Experts of a small language model: 65M parameters, 7726 steps.
Below are experts of layer 5 (counted from 0) of a mixture-of-experts language model. Rows are named router (the router's row for the expert), gate (a neuron's input weights, with its number), up (a neuron's input weights, with its number), down (a neuron's output weights, with its number) and show model dimensions 0-255. Each number is 128 + 32 x the weight over its row's rms, rounded and kept within 0 to 255. Numbers have three digits each.
Before each expert's rows: "mostly gets" lists some tokens that are sent to it at least half of the time. This comes from a sample of Wikipedia text that the model never trained on.

# expert 15
mostly gets: " re", " de", " Re", " De", " con", " co"
router:166083168109160126067091141109116138076091170122098181151109138098054167106126099153148117161167159144131110085079129118073150144165086130168095101068174135103151088123141179135129162146145126079119129175135180164167132078080068099101098084161086178118168123089168150096118138095137129172159117171131121122075083132089144119151142176160100176121084111174077160131131121116144115158067153165153116084158156111116177101119110124129103104120134130134130099139131171101137085212150137182077122206133157145090107126121055136176158140140097162118137128104113195161091140057135076147151119127154098084150066113150080098135164106155144041162055100117126173142130132129138165114153149150142155146141125114195122122136155090105053164092137137149092153086135141108120144085085118
gate0:132112158132150075114108138120121156157162086154116095113051163114222114081137124114124067122149112171110146142156084142100098134154128124144104141145193175153190133174108088130153125126209135084131167139174116183125216104111099150088108070112126194139122191122095087132147152128134175128153158118134170193062144134138105060150168176132104192174121195076180071103134104113185166151136139093112153164134133139148122145160144078166113117185132211106125125133144130127194106130133140104113145124143087144136152120108121118142159084111096125134142142161175153114121093129182146120085154135135144116147144166070132126119095171079153111100157053165093137112091103145142155173081132115101138115124121139192077095127157148123149168125093177131127164195180135140125066104092145
up0:075078152159166155088118123125127151126116148114136155139148163103145097125157195128140152153176168154157150130113119078124139125142121095117050123114128137104189089132088098125169173145140131065140125157162129090112126098148108131160098101123205071194145163103224136095139166075152130119113171083172119179067112148129123146190089109200112141173071117110108205159170162142191121150117110108159163158141095180144126104199168112118071114122079099090174116134098138131198146128093126083105112059168131184075138163180111090122202127086164118140153117137134112142176066147112099122106094159101111093169091077168131144179096119130124114123132094124123134124118096120083115083114081155079125169123104127161130171148174148139157185112136131144152118131105113136097128140191145
down0:085081082196097075120139101108098136157118123105123133111155097082113160138119101092112109096128162102086115117172197103089146147128112147088154098163129149175193161123103109152189112067091102118109167146111112088148114127217135195149088137105154122118128144112148195076110144111139131195096106157143093138115131098108031113158162152124162173140152084114064139151080063135155098076145102125140156175135123093163123112064125140104138116117155141163058092100193078119070062144141115155138098085134087049108125134163150132139106069112103116151166161115106111128130108160126160114168152140122085061116112079116156125114141160093017123090132109092143154100127132138149116138136131159130116147119090164058170156160080110144119147151129091123127120056102092156093112151138129
gate1:130079165082079163095121145134097114097126068095116137166213171189087085128112125172143123172167124195090178068147122086137133115143116130091118124115119139111113113139066124142147119134128068141178102162156121193060124106109142110131154136185153110106110197100089144125158128143139086153160120175105138134085157147102117125083139129108137167124120090139099113118111099191163113115132102114128101058157173105091153089125190113141147059159145160134145141100158131196095106138119136150079157166109182124181172170083116180075128188090134179148163175172121171146166147145109128076083150165097082141178085096111097105159094125153132147058120147157078120094148130088161120131154129125114097134153150125114185129160138074148173123161161141126158094134141213119194110149105075
up1:147150098164158115155170132153136108170200109152131125114136100047136179081122125158138141115087135094173082165160099182166096145131104079162076118181113076168185102101141130159132141157134165072112159128136117112140122147208139148128165112099086100145200083145183084121084172118065181149135103144120129117166068146172173058151130172130144084094173144106177125127147131077103142137100197088097111196114057131114088107130118145151165124135131081122097119146086124147118143103080201099134109096120080129147161079129134120182139099119147069135142118113114112181100127124154171171155124120158127153073167174123113181116186131097115123189142109142145139113161148135119131141137170118144110131045106160156088174121137160063076123159089147135108174170129094091116091154102156
down1:124065091169162097115127114121112101142144118132155153129168136054094147106133146108165066175137076117119124090128136087090119105164074146084081100145112151176162062142114041105117139127112100110086078079138192190123114102084147124146177104078134144204164125096120060115129125132076141127093054128110120124150144141128058115145130065110125115130139144149120218097127155070162123120144147100164153147121130186161156140105104118145125182143153121130101136129140156146122103083134098135172121138133131109106114152127140157126117122152112167107142145144109142101137132149090095131125152164158136116182178189155139103185113052132130124166126096130089119013175178080113164121138105156154089120101066175130144137114135133102171121178109158125164078054145060132161088136058172
gate2:117140198148085085144109091111071136109162144177134160118150203128088158155105107142125173112155118140097151074157131135082182140100106125190192137132090132136151182123109157162123163128107145117158114162180100102173179061094072153150098158142110108218086117080114118163140126099119156097095128145145136122155147126127131106100100122106128101111129090114152171107113149212103120109130148189144150082095208131102153129134180142061112116094147117157097095157126157075137159109176076139169119114144141139130123118148128131117164141095100103130178077133080142127076192130146128158154134069150108117149169138119109123153123118107121184152106141127143116109132199153059101112097073157045136161172127079160105168073091038151114146112138177148139122072094194107109097172098154
up2:099152090164103099146167110058153163148132112146160093180115084064105076105099097161182104128140140045168128171086087093149123178093151195096156109094109120085150160090105130168084109147132121098180190182114110145170141115115124137142184202143131142080161137088132135135092071134119154053139070159156130147110066132121176175107142110125137119097129042137115189112116086127096143161139131157105133135107144116144095110100132110176077114075052148102170117185097116130183152098175130114186155151119147154198121158150100111185110104136117124129092106145081129115173140157127146073155142117125124163107133139100163162176172099120104178115126185140093091133093156081091116130109162109178086134197140158102154094091158099092093121132124119165124115120128107184123163129097096
down2:143104151094196179144101104087121230120114221129171110110110096146130131136132119149089179074102151162108136136149118102134175050119134177140110139068128117118178122134107114151147091223077093123177116119115118160111116124127137162112126136126109114129110151143145123125129114091161153176129128093097072116132110102069148103137163114149122078110105135144128126060071186127103137084152101162176125096142152128174120115100129161144136133154096078113109165105120163162219116124099149146120138071095071142095112102086118107086086186089155162147091114187128169158164167175164127114209118102168118096072135110154136176124079157151122149165129134149197100111179149101166128063186116094094118156096101117196182134103081113144136100166124092088157133099116144122139109186134112
gate3:122102122110071134169091140168120099119116126164147146148083126135101168127109183124146109162132188106086158090132112134121141116115140198152104125125100129153131152179203135116131152157087093177125135145131145101175112138163095073092094087174126127181063110146146115117142133101136107199210178114129112114076127146143131201107110130193136175098118085194147127101119069178062106147120082108127166144112124137075143106140163139173121124097056181167054106100127149178142131120136133130124146105091163114139149158119111132151136117078048086081152078156098149113146099097083130116115160077138077104105058141144169156101136136141108167088140148123125137108115160179122106218065171140170107099171146085156139134190109114123155157107138166148114147215142148118199123116154136
up3:149090151134135078100076133191091140121090120151091149155158160100146091099095162083114171111188212136152086148099095107118131129181144064087089150120168149107190104105135111092111115155164142125168097162129222149133115074162116154080194066194160139141174155142123122067143149131128118135131167177123123184144161093192114106129116122158123191136073125087118096140086104080147142129166161164136110104106180196113135102134134094150157110107111124117109136064134166148132112126131158134118144110111101110114129122157063136157126120158121109170134080115077184103077159121077131172121204158150090103152152124156111139161139108154146111106111144135156086121133068137195142080170157144186159134141116137107149142155152078153120035072159081116146085101066144084124155131125144
down3:109148105174122126112071157133094098137123179120175098103178087115133091089156081116115143102143107109106096145123181108101146085075087155113108164135126086146132133161081087138161107168196185115144127130130079083129132111158109193120066170098077123174057121169142132168135127121143124100095141051116175118142149118101180149133112116078072138111136074135157145144103127146151090105137180074173083148139114109098111143118180095090120187149116147176154153080144132134126147156126150140126124094135114141166184143150108121158144067062154168152150086093144087174171183106163169083089172150138151121133122106123164231119094206147120197091117060134132113176120102127095092121097167133076144115094117119075121160156116143127176126085103085130155170175110173139130147164101077
gate4:126101138110156115110134122084093172167111124128032130142067163116096151092119058086138180145076176140179142161105170111141108070073162131125116048147108176027201152161155094131117129155133179117162110200128128155089140127144125166081084065137099197151168122129160098109093145104160120157107150156106175170083113076162173084154173161076106150136111113129090080132136148155103103167130111137099118136101047119135158174183108097147136152113089139092115117145143145150086158191093114094128145093118105154142146107167130160154156120172122103135135144160129137157144125096108105137094126116128174195126098152120103140168141128159100112095068080117100119084124145078079129089181084130053123086133129095142096132157152164150119129186141124131148124084139138083160174136085125
up4:125149146131130102165124144167155117118113153075150102062112144116163131173195115163173073160151136157111095134142130111105139097154127143183150187117155136194074102125103149141119137167080125132106182138140170128130138106115100132186133156102113089103134107143094107142103131147130109128126099075142126111167159155091116120082132082135139085072163171115141198125097143117119099126134152175145146103086184097086103151081136127085082167166110090138167130094140099095127108090162089154142071143172151085175102145095087129073109118101110172159161036141144144103153118113118172181089123143141132081090123097158193173124147149119118151127136092159215127184168136158197100205072176173125099131159101147097113125060146179090142069080113168187099144139161152209129111096140156
down4:157153128163148154085111114168080162064154119131113113110155128121098165174137089156128193148213109149126173068138110153171063141085159144145148131146101120132139182130156117143204172124169121117129090083147061157079104133139149124173169113164086099122062135092092136075119101207147074145211128109106107144178137084096093137122115153089143195106148135110099119150133127152099204130105076119125062107087097168134142115148142092174171166156188142156120112068118156121107104090087193114100154141147162108136090112122130102147101102129103131098176150163152155144142134182120091174212126104157165133103141164137091119124140075204124137146091189063130178129142147120111134137157148080148116170123150106077132082155141090119131094175131152072145129113128136112115129133084131
gate5:097153103128171142114123153175159164119137117168120145101125165141108025098095134140121144112087154093130120124144159083165118057142052062101167110112136109036123127175090100108095126179142077082135106169069135156139150136114121145158156100156127170156113175183141133082137148104075153193080147154103195086109132137133105147127127079181148155135123097164174146161167112143085130091113113123141131042115114072133051128170154080141129076113116080183113157156138119094124115155143149111156128146126171115180131172160117104162107205154147091163154114126114179112168135110136111138203180137171172111094129175149139164124138148105114122146167149112099106123144092129138166071140136139150117058164155168122130049073124048147116116104115113133098191106115154102125116124114130
up5:166133127109179130169125171113143132151149094098072142096099187142148151137141070102177183141123090183105146097126128111141152208087120161102131137121117143112073146101165127151174146141095167123139176154180140123108131169158145124078126123147122098095153156054163084145120091187148138142182162109110123170154115108130162114142086144094107126115143168130137107114162141121125099151117153127115121157098134109113116131082117154095105188207121161042070108140113135140098205172133108077104120127127116115121116105121172102101124071143091144167145156162131120143137165088149194100088111105101118141199114084026104113088150090116176161083092134103161085165110215158091113187087099145153140178119105124113094131115125176068159106124156152128156078157183117109068091175159188
down5:090146136132116150123087113106140173155097117130101117079146090125133115125144141174134125120137159141174184162053122124174135117132114154155124118106103123120115054088176048138124156143065154085116097153082141056136104115124142131068100096115099100099095154095081112115101175120126103145152132151119156082125085153121181128107123128145122120086115147133142158152128152151134102153127121162156116178100130122054132115102120169094196139203114128118156119168126154182132157108153111117124151072097143159098139088107115119162054094135157189097071211177126139101113157080178114159134089150093205098150160168137122126157099145123099111134192204119144107101100117156165179143056168175124100199203148168166138160172098164172126027120148100128110133135111094131083094142133157
gate6:119138115072083131147173095082083077168106130096110108042132138110071117093118078145127204068157105149112104108120175113124160178110087111121114133131105118168152149116156159175111130186190090155140129092116158104161145126139139174129127143096103130130124079170125156100155151122137114118078071172086199130115177147146073182138085144146146148139120111086150058101160123097158093130126111154110114043119113072120123108143114107116111096101097077176165118103093123113121115140152162143168146099146115101145079180146104066118132149179164175112157161068153127090132180120136165165128118155173101181159030114167145141130084166126152100162103162170113133114084098126099147153139119152120103040196185108101068053134128161148107176145104126128126162149152155130145116115129176
up6:145129143097155101176152147156106127139077079147105097105149162015052099085088131191147110098155102084125098168101125128112128162113090175097103135110148099191130091102119090084136173098051048157173155126114133165165101126160154159096108169122130125101063107102153115064135169117137095149128141173157110170132158149170113179143133127104095130138150133078138125087083158161070173185163122210153073098139183069166156155146102166103100093098112150138140155114148119065105164106142101153133082120154136162200135123110122125142111101137089130111110166123177114183057174138083151126099111157137091118115168069094064164120152156145157136188112139098111122184127135152105114170116085095070158092140141113118135145149128151092134107117136144122095137116157154157103146103097077
down6:101123123128156151144150119123097113128132147138121128124081128120131140143167117057132110130150122145141147145185094191103149091122128146162099102151100149175115149121094092080113099103163172095149066143128087156131158178135177123136129127145111135124179078179147127136139088175112132108161095083167180129128124136092135070128172142142128156151196149156145126146186112106132120178127109163087135060105121107113151115116146099134206103086121127142115092112153169152101146125095090221084137121123171075104115112187075120165087149122143193107177082132126161170108095160122111083082086099142115194149149129153081130187105154093183085159115121170182156099137116172097103213054122141048137120055170120156118077090137181091106126142103081112185117136165151132077095066135082
gate7:078067101141100097102076100115043091090147102126066121165166085129073136134083154193173081102115184131177089100127147108107068084079122154125101101125127050083192108107092095105074161174130120162094168130097166111088133135120133125135151080131118120119145143165093102165133145150127118138145192101093111133086113117177133100090085193137096155093158164179079093156165096104058122169131083131103177099115075115126132128112134125135159156108118134085134143085155128116147109127110151148133146142088095107123148138106110138113174132208122076082108124088105171133055141078129139143106118145093110079154179129122096087116183132135133083150100139103206128160114114108143150086106209185108167103150148114144087089099105158106160183146150104103144077108140125092108137082083149
up7:097092156162075088093103145092103122082177157099136112138139199111125102155151109158134086175133130063108147169126146089071072171113099168125106082125157160148104076108137126146124084140109091148088094132105121135048118132185130086189150119129150140116094153114177125179150169145188144149151117138188138172164134164152126097141142173160122127094066091047130145113171100083138074127082125106111139082129129078149128055150156102173135163136152156156122117097170128129107162122131138091136171036119106133192175156148125181157131055150066129052150131084104149143119107120141105191118126090129122097132138131106120154093185143166197082143107116101178126108140124111174144121092182151121146141123116147090120084112143171106128184138118061127129130140134050088097170154119130
down7:097146140079158124124141124156132047156096129123169141160143111138149097142122091086166168137101129108182144134158089192107116117174135139129078133125164138160151114117062143134160114120178172112146092198110138144142151114069153150115165107136091160124189082125138089099136111174159067189125159103081112098110116153106100146071150091125086132131110126157123166172094092132112076100100171156130069191073086117140102104133160165097125147092131155123056138194143217115187169121098136107161112117114090156151063157093119112126145149113085104160098141119101098110151080127109071118147174092095092145115088171209170085160091127090142122106158088143088165136119096075115110133133118105161132137181193080090137109172176091142165133133074201163164149111135150181124126116160156
gate8:173108162131107144115147141165164114164154113170144119125146121182136065089120134185068145107103155115049117018084164115119094176123087086139108114098158157143179178179166123111123145103115149106171099093097115147056096119116140180143165129117127093110164105116110174136122153136123163112147136137142115116114193165154095108102109126092152138145151139143158115161197123085111162085137119114161098129172052171165173183079072096117128124138113138106099139113127059119159138131210120104079115176107146085120080144183153099141156145080140138131130181131068155174070107143146205112104141195163135094134119129131104094180143100117109158200127163120171146142157177146141154077176105160103118133138142084165153130157125103077069159136123103094079082133100147128156085142089144
up8:209170142150123105100112125174123152132155130195141111215090126124109125134122126195076126137145174129107126069119129152167169107110162080111073079065171181119156119123145095105108131155189149112164098087105145134122092113119123176127188111101153184153135130139069148124104132136134152136152150187148063089184141113175153126118183094081149122093113172162143111109063182146084190125151111089140070119186096195156138156129144122165131093119143126152110090154169064168145116091168085114101142149111129114180133079130167087126151121089124137159149110169150144140087107130158125115122184154150062158171109125131127148081176122174095102190145196118092130114194141199097122097130099155121152138109141105130098112091136106111076086087123045084096146129106137143127100117135155
down8:131152131188188194119125126178096102126178147116167183109110162117109106172107121135132116087129129170136202092073149181134131125106158183128147093152134156137140137055119157106070127180095113206149126102129147109166192118076100085116127093099129121129131098126153121137099120124135081087193112081124118107115154158101118107099184151145096101137134064064124166131185157142105089141109149102128145108109175164088134109181141149126116141171143096126137105152112097106193117113170107119128119103150122124114205107117133182162145152109144115131139167099179159124137091124145107133144098101106126141062130119046123106090063130138106150125096088155120109093126188096132154084119137142100089138095118000159120152114143131063169102127184132152136102123184131162157167053104103
gate9:135164119101082141091153062116146155170123107160140133126056120134061070191148130104119122093129136107067198159127155166176117107129103137109097081157151122126142117093139160117173066123171133159147146085157118174117048081119213144141125104115081104196142148050128096082149044150119162124160121126134092143145083145136156101138141088061212138153147135121115127083145155144147131124090133120166130147106128147124129047101105096163160129142117124158132186075106141079160166163146128185146080137082149138100167153129108119111080160132099167147131173098034122172159134191096150090111116126085105168143132119120169076162090120114107136106115083126088174052086146121128095104126147140155126133124126129128179150070128145138127127107130128096114117107097186157191092126092123
up9:091096086133114190066116129107124169119191166125121133126114159079085130125178113121172082097098186176075107123139140112169184131119111056152098195110057088163145100088145099083148142177071099055104142070101151155117153095086197177167087091118077133110123114138130084095056136170130150132158139095159056141168141120123141113125125093138100114153165144063126134091166165125150177152102164097115121144136186081086135131110071116148121092165169058101173165112135155117147118128103098165125114130117119126134153136173191107159109101116111131149134139089097182062146082115080114122144145210102142103178128131091095180096087155097119116119104083132175197152098168077119125099161137118140094146135125107090152157093085127111151121139125101146143134127133111103180150117121172
down9:123159086098140156058101083059170122127136143106110102134129129109123139121061146125130180094116081096074160145108104137114137070163159119118115124186166126128160176071170116096103060150137114159142105189129171173065073146151138168110124133129121130115136166120161103051192173113131126135131165122149151126104159167130191094085190034114164130123211131196124126193123150070142129128141155126086055182040103136115152122143098115171106131160105156114109106119103135154139184132123185105109135145137155142081095123149077095119077093047162089097156088070112124121164107117176167168133130122115144131155128150174073106150152124137202205176125133136131095128104110149107107137120131086124131127130108177103135155128145169101139111178147144134132113136169124094121108095126150
gate10:158152140128162132156128163083122054120108106141115172083130136104088088095129122091110158116061107117107116133153162113125165170177139145160082150147082114151130069141083155098098146158134148094180100201120154140139113078154146150119133100071127122152158115157159140127137138172169119163102110135083127100108129181149057192140135119175153091074117132180123163154160108157117150192160125105127172130151137162119171089147102088147172152088200085116126134060073139140111092140183175072123191126139136098085105163133107224153179114098182206132178160097151107118149086140117132129164116074155104116091068125118096117105172137117125111100119138162116124072090089123147151147127152136123057152153111147116141119071119167074156139103176176112102066104154099081088170168127163
up10:137224120106082135141103102110070111110140115139107128110111132107204056105124128081149096127135117138148120087175091115110166157122066133124153156087181134147095222111097082151112151161122156050043130118134171111131158129182150089175131119151150122142160168123114152073108106140107109134168106068130142152169141077101164098093133096144102157098171104067152137066155077109100183084135100168138127077148155091120118114149138155079173113142177148094105120115160082149125089184119114080148091118099148126110134124076137106118108092138126121204132137123133159080086168149104168074122157202142137137103152080072156151127128108102166184166139074164127101118081107168157116171172144128104078117125145129122134175162135117107124142166080152178127126084075168077146131088169129
down10:151099107190121093098131106145153112099125106169103105136133075107172093100111181125116149125185058121132117192107145161152095090086165162124126014082128098171086103136160138134098134111151150174088123150118084202111137115147105193108084089102135103055163107127155121131113132150219145141133117141132145210154189098126139113072133179175151117113140122173136078152160135115138187110128128136208135142100161131153163170097107109122135121118093135170149101156077147137132104058100087101177137164148126109118172116089153111111120128156123056096117152139137147083159138138144116111098076164144099119131123190149097105088143182084079086088086156081094131115146207137131112078103086133148102185114150150114160106133152171112133094085106094120163148148118133164165108169089086
gate11:167045095119119074145135096120125096118189105138090074052111137134110154136112135143127168088143116124112109122133133172157173092108105083109120129176160102160131056147101136066106116093165154050146124116150090103160134159071127154110070093092148135126094149075129151136181133153073074071111111120153121173082153128189075146165139128068088134193111077122142184136114121143071098100135077143136145090171120152121203118096090145135144170141133089061064120150107110140187129076151144159157104131111102099169106132169140095088131109143153192092075108099130131086167151123146089139130147070167037103145075089072063097157139140111091088097090105144146125132099106160097141133151136155141108135144156106119145082114123157150147154141109153125111118116146189087122122077103159
up11:131142127091113126084114166153137149148139097118209204069092126105106127129062141117081120160118117121129107118143152135124099169118126137152103102107138140154152135090150125125133126102085098116133139049084144049085152139105127055128165161102072131123061143140136127120075100141139122168114123140144187097133133145197088069121143124167077094132115094085110105123159164156090160201116123148058115150125109088115129097143118174139154102095113173138192129134104108155113189084179165106146140132085094158120119097084083141148179076121142085189185131164084105164101121167176111134143110100150164140136180139114150046118111114161126132202131118127108120104136153113162173133171137136185158168137126150153141172125071151077097125102153175140147109190127117218193058141096133
down11:138143152164133090131142132117105152201139147102144108144126180164091130150152119094166111116094144120141137138170129121088085112145139149166142118143146121131152150083119125133109158161161130121127129153078142150081160080097114152156145070083152139072177051165088099121076183164113181124117115058144111082079196159075158082144035148176117142131196166172096175150091158132123146112165146180151127123122133119143140206165080128125197127090128124171172079102066134103160146134125118097068130142090155087083163138075107149167115117106131123107188117078134109164151167138094077148150112150176097192170095125146119185105144070103094058157089127107202147118185132115129120095124139178112130154121114125144126121187124111100126120166115124114195137112123111159130179110059133
gate12:119159154143162090108148061183063137101139143200182090107127091080100126094156156117088130054158093084165177141103100138109159151184105139121142108111060122123119136114150121094180136118083122130080068075113125160082122115122099093096113091105120162105098106125159166134110186099135135091113134146128109081095125096116069163106145074108147111178128104210208084157068132139152114149079061126195089074230115163170153118181089136153132080091052110171112114144075153090170073130165154138118135144100124099113130100145157132174185105093126149115104126124124113149152117148118162145152136142099109127134088120174141127165080120139124141120101126139141117102137137108104135126136091151130177126109174088147146149114109089148138144172136125176084161146087174170195112078123077
up12:093144133153113104177149047117179105109027115116155166163118190094113068116169075160178099169095135145054120129104097115082092156087140110149150119155125116108138104131157123125131069170098096136108192161163111086184185118046114150120106108156110129067102144104070062121114152126111189143155116077168140136071127109066157122152143120141109161115143165139118126122104091135103100169103121184117118144092071132185137137149141145147095150165104090104126133091100109132205115167094133150149081114125130118113099106097075125102150150101054113111042162120151169109152092106101144118114117143138098149076157142097050148092141178117113113142104114136089170153137121162100186098089139114122100111099154148149134168145126150146072082206153139079158140182141159145132130116091132
down12:137060091129168129106170060061119150139110187047136155144101083091110130070085150148145139113131159122121088137096130087223070097155108157130131085151158166163142198127139108116102122099108142127102134118098154032093129118121165104100141207145184108195150119127113124115143094142084094078140125178149138121141111158128159174078138127191132119117070118087134198126124166131195097144135112173143141126106093131158131188099147195199128139115124190150148130101108164101177137152097119114150149105190114070133099110107170156114102064146130157154063153179120109115114157160150115132115071165116134123161136182132142115174118119135100139126173140146190165119094126128152134148133107115125129091140091081143112185109088103147100142102157064136151128126133184172090153134172148
gate13:085169129087057120118149159111105101128100101079143169144147069139117105126144129131141102114146153144043116147109107090116138094156104060158139168101165091134086125144172069029126121149154133137101127131133159149153127122115054126072073092143103085132187090191111163100136184144099169136128142144101170153104119118102168098133110137149165093143106135130107068132120159141139129112127128163180124090112142168135115172132148111113114130130092169149116111157133186115124176110156210088154176169127111165063124139104112149116138109166192102089187150147100153177120097066129112149133151170147153135165119102116070096123116137120121085146144136157103125127086066112122154086117128034120138149111098203114109052041173076176076116131118146089173102119114113094124049124112118
up13:152102147169122131108128105129216071169142140179045163105171147086161123070111111100170097174136149142182157130106129129177121171115130155126119136124052177150166105119146108159180124131069110122139160104117105135071151133182167120152143181138155125122100136101149145125109080137103113159105184108134106157114090138126122198143101151142097116141113157082136170100120157134101116138143119074097122175100095143167120116113126119189107143136132125101139094118133141144143078133100067133133132042123164101124136111128164127084162253053098135097097086153143038133117138157173160134137133136127115167138148147169141161175155117140164148072142101118099080140146168141120118131191105206161172138163158056175147123098112163073166098165146145206149123120102108105153178090116141
down13:177103169102141158102149109122161090141143072123096120183147130095103141095093123126185174139105120157085121126162131152162072112142117155140171133076099153112117097158146110141121157090135084083145080134149127147074156171147156140125121129135134152138073132131140132114156119126172097145149143097101162139077130138134191140128074146134134164099141142115105150129113172105122167141151079139145137114089168110086172170172143095122138209067162136153114103109147096138186140128104082175089155115123109149112064168124222113154107155125206111114158171083103131114099075132168136134119109081117191173144145084156112127142067181095158137119098114095134056150158108119136145124118124089177104160214170094171106220069124124161118100095144070141169127120125100108180140160138001
gate14:158150073111124094134088118130125129069164149106132118140111091099090070106086123160147101168145126129142171052132157111186108131142136105130100139139140141123151141139140131108182074098100075101140134076160128099189158147157086097132153080109116152109136149168155092132165063062143073108112125096115120114099149056139120135097110128158116092093168113157159113119153153153135143196109113201166134135097152059130114084049148145131104068154117121153095187125102105130134072171166180141089091133168051171147147105126198166148099116143113073164094155111111077084189102168122119114111161144096101117133125158109153173109135142092087089167165105185139197141081130097107128134109106146146137134114107119144106091124144181061188167114123109180115129178202164111155114134051130
up14:122114103153050149146086141134111151118100114117135119224160145172134151120154147093137116091106130136128121183152156141149151138187129146111060155108196115127133095121105135142106085110140143090082081151147163082107159132175113111097103129116190096128105121110116127120126100033146123187114149092127087181141182126171087106135131119092051145166075092104131120103158090153106151158089143167150133152127116110115134148098110108184105205162109152098105129126114132128110163107126177136101135159157198145106126136154103132158154115151091165127101131129160177071183191127091165123090099092118145073067128186099098142136151144134061155125069084074109197149088123141130153095056135151149157171093101084177059149154104142134109147088095081089114198087137141137193151161110114
down14:159132146122133123070109155136093135130173144151191161154090092146156052134091180116132202124097108129125170143099190118139118099127132131103084147124177143123151113134175142083159131185135102192175148115114100164103104083094134128146169094215130149130108177105158150110141133178178126130156094158170041121138168099160121081176087118153088118093155183118094062185144093091199136089102137148154126116094128119099066134124139097116183129109153197118095190155126137123128125196132127131088173168187132125069140094114113098056131127155157098144134121113144127144165126121101087090141137119091150170117181144169117143154090136071152126134132072115091183112170145138110130095152098175143104156116125114171133091084147150106140107097095137106155102152055144216129074128120166
gate15:164097189087165073127040155069128152181174144190090143110123153098128121131111089123172105099175127077139142114142120110060130138151083120128077120129119123081216139181099168104141160152139122125149057088160105126151137063119145145197130187151074081106130091148172142134113109125101164163160137146146121145176105138106109124093116162132138153070127137127123099112133051134171194150180124145060174158174117109182082149105132094116135089143144178168138009089168141134167120161082101094140076096154065129095145145116149181144142122149108109160155136099088165132139134171116164182139122106113092144110161117083101095167115087133065102138129100152094133136087143124089168086117125095116119081144128119076140155111140099160106107181121088117140084109147115101132145135138125
up15:161098144090085165090148095129107114145127130087093111115114177182172118103173137112099130153137120114129207174119103237208082077104090169122150217127173100161118121125126129094095119113160122125116116170141099089085128157163087067133122055119088154153130165144170109135150125107187119161089093077089095195139134107138132156123157175111105125181100080085092112160102166051128104108093103157155072090162094115105139134166165150161150108134177132133086120115096158090167131123168145108100140135147133126163142095089165108122102077127154187090084099064147129099125113088136077087131116176122118109176092104102110132098169185090151130100130082076201085113153175132167110131162114115181097168145118107139094120168088097138096152090138155098143138147128107121126112185130134
down15:148148099119150110150161169200120148106115114128141083111111089167078135078158038097132047079113124133144154165146120136172075136144120153131081089142135140193071124182215153106181123109137142087079097110143146053095104103164129106111151154155131170149073177168103138145073125089104141112188106084107127174107133168081165118124118169160107130096125095119125177112149088082088107126117158191119131106138050150106111106119132122159086040110123091176127114119143120132165107133104136143084112109104108121126150125040127122179151096183116172111098164157148141100098116086168142172104086146127124110152092138146173130163210112100125157085102080117171117113111154096145115123097178114122089162118163142083105169136096111137138115155150118117183147115118189045104151098128148
gate16:125122162108153065142148159146117081074140150147151167116114099164150091071160177156096135142172130103133087070087150144131109128125143115125084179159128106117136078118134147115119143162206156131143080125100106122107128048088094106074121112139102101175089142100180143088080090185135117155113110119113173075085140145168116142153202126119093187131092141138158081134042130116129099179118137187093119083130104127181082100153115131136145121144107128056126119069152160083160095156102168097182134160171118104146154174103105195135115098166101169126123100175061175125092140104172098180099138083109154127097105121116166162125107107118136090192132094105137123137153151075145075096060193127117162175117116093063140087176147140138122098090119128146091174093131158069122137111150110
up16:126144125161099103112126149136128104111157168142108122088085069154108134130186133079109168165097148149125092119131131095133101171138163091161140166162156124116116048069135124181161093093187169142136133141169131169140134100123119176147099116087061124114117145157109128121107122139091172175147125131127210155148123165118120120150161139132114114167125191108122125087149173154146108191116105229151137104094123102153133172177156129113111124110105173077162185095134147134151095098123124165128104064117135053155159097130099153107175073146113113111164150111133160143070179124157117170071093136149201136091183128172216130165132138122154089108127109145221093165087161115044102099125102122066179151169058151122133127123163140111116138071133161141191122147121147068136122120123100
down16:114139153100121112128100115186180125116130129150151077099125099106155156084085113135089083171148116112139140151101133073141097153144145158112087062087113167124079143129162140111038124190124130089067129103139164168150111117132107039119130131106144101165153102180135167132128116114147149109137071154057074046074131203170136127112178138146076141121153132146123139167070113147144122103162151100149133164119106144091139074098144132106117144157113114114178072133130124068110117141107129157096181219136105102055096101137076132104129137125127159068111165156134149106133115131183172107106135089108061108152064191074060123103123121109119133114079118125157141099139102164122076133134166164177162150109162165161129031138075122142118108074113157134171142098097108150137168158137129
gate17:156091142171146075139117135122142105122070114191074091192120133102146093152173128155142129140153139132155160144084094127094159149119184110136100107117143100052168081098110095143162109106179114121180118168128129069127144096152135116074118035163184095159086153081149107104151191160169109096156134092113172079144080116095131133148102129168165188119096148129162149179142119186137136111089103196157120084128121158078176146182121049090142173105145132162107067122116128116166109163077090119112092138111174119119122154141161126095159153109159132118158142186143117142164093133151142127132164115106073167223159146172109092142103143184143070134122153143098125161182178092091093125101094139109128072075111165162139084136107082157099129120096128113078126178144128079103110112133110
up17:048171124108157122115166127193145146120148121098148159158087143120105193119103119142097131118147139138109157125163154123091139140126114106103176107165141136129113159171146159100093215161095123135118113141113167179156121140118129144148131186094125127160144154192109145114134099095103134173206138093124132137159156147111131148120140160124167114147095096072184108103162102147123068155148089113118198150115128071145054122162119151114135092099121139131142223104146149144156107111140207117164104121156103172135104098119099127155124106162141140154145095087088135108150134091049122126132102127099136093028118139070168199137129121124197168116147085145198148106088077150164206111149177111150095163123128057074107126129058167129186152119206150110170123081145150173128105119127158
down17:088140114139114154113189092123160131099144148134130133092119122116143073095087156110136136111114093146134062111063178119098151147137105114119132108105142125064091164149108117208162101128085106146143155152109101086153120202119155206182182123147124109089120115154164161140074150109118213060100133178094075154124123125178141123096119107132116065081111187099081083181168114075162144144169162122133111119133134115140103091059095126122133129137127208050091133105053151176117107102092159132100192114131150120101144165140079120041161123123157135149120141089131103093155108092077148102136156096157088139116148139069147151129134128186084136112131134164143129092129110135145148186166086174146117166148158190110105039096177128174136143127136139125148150098135086155081135146146120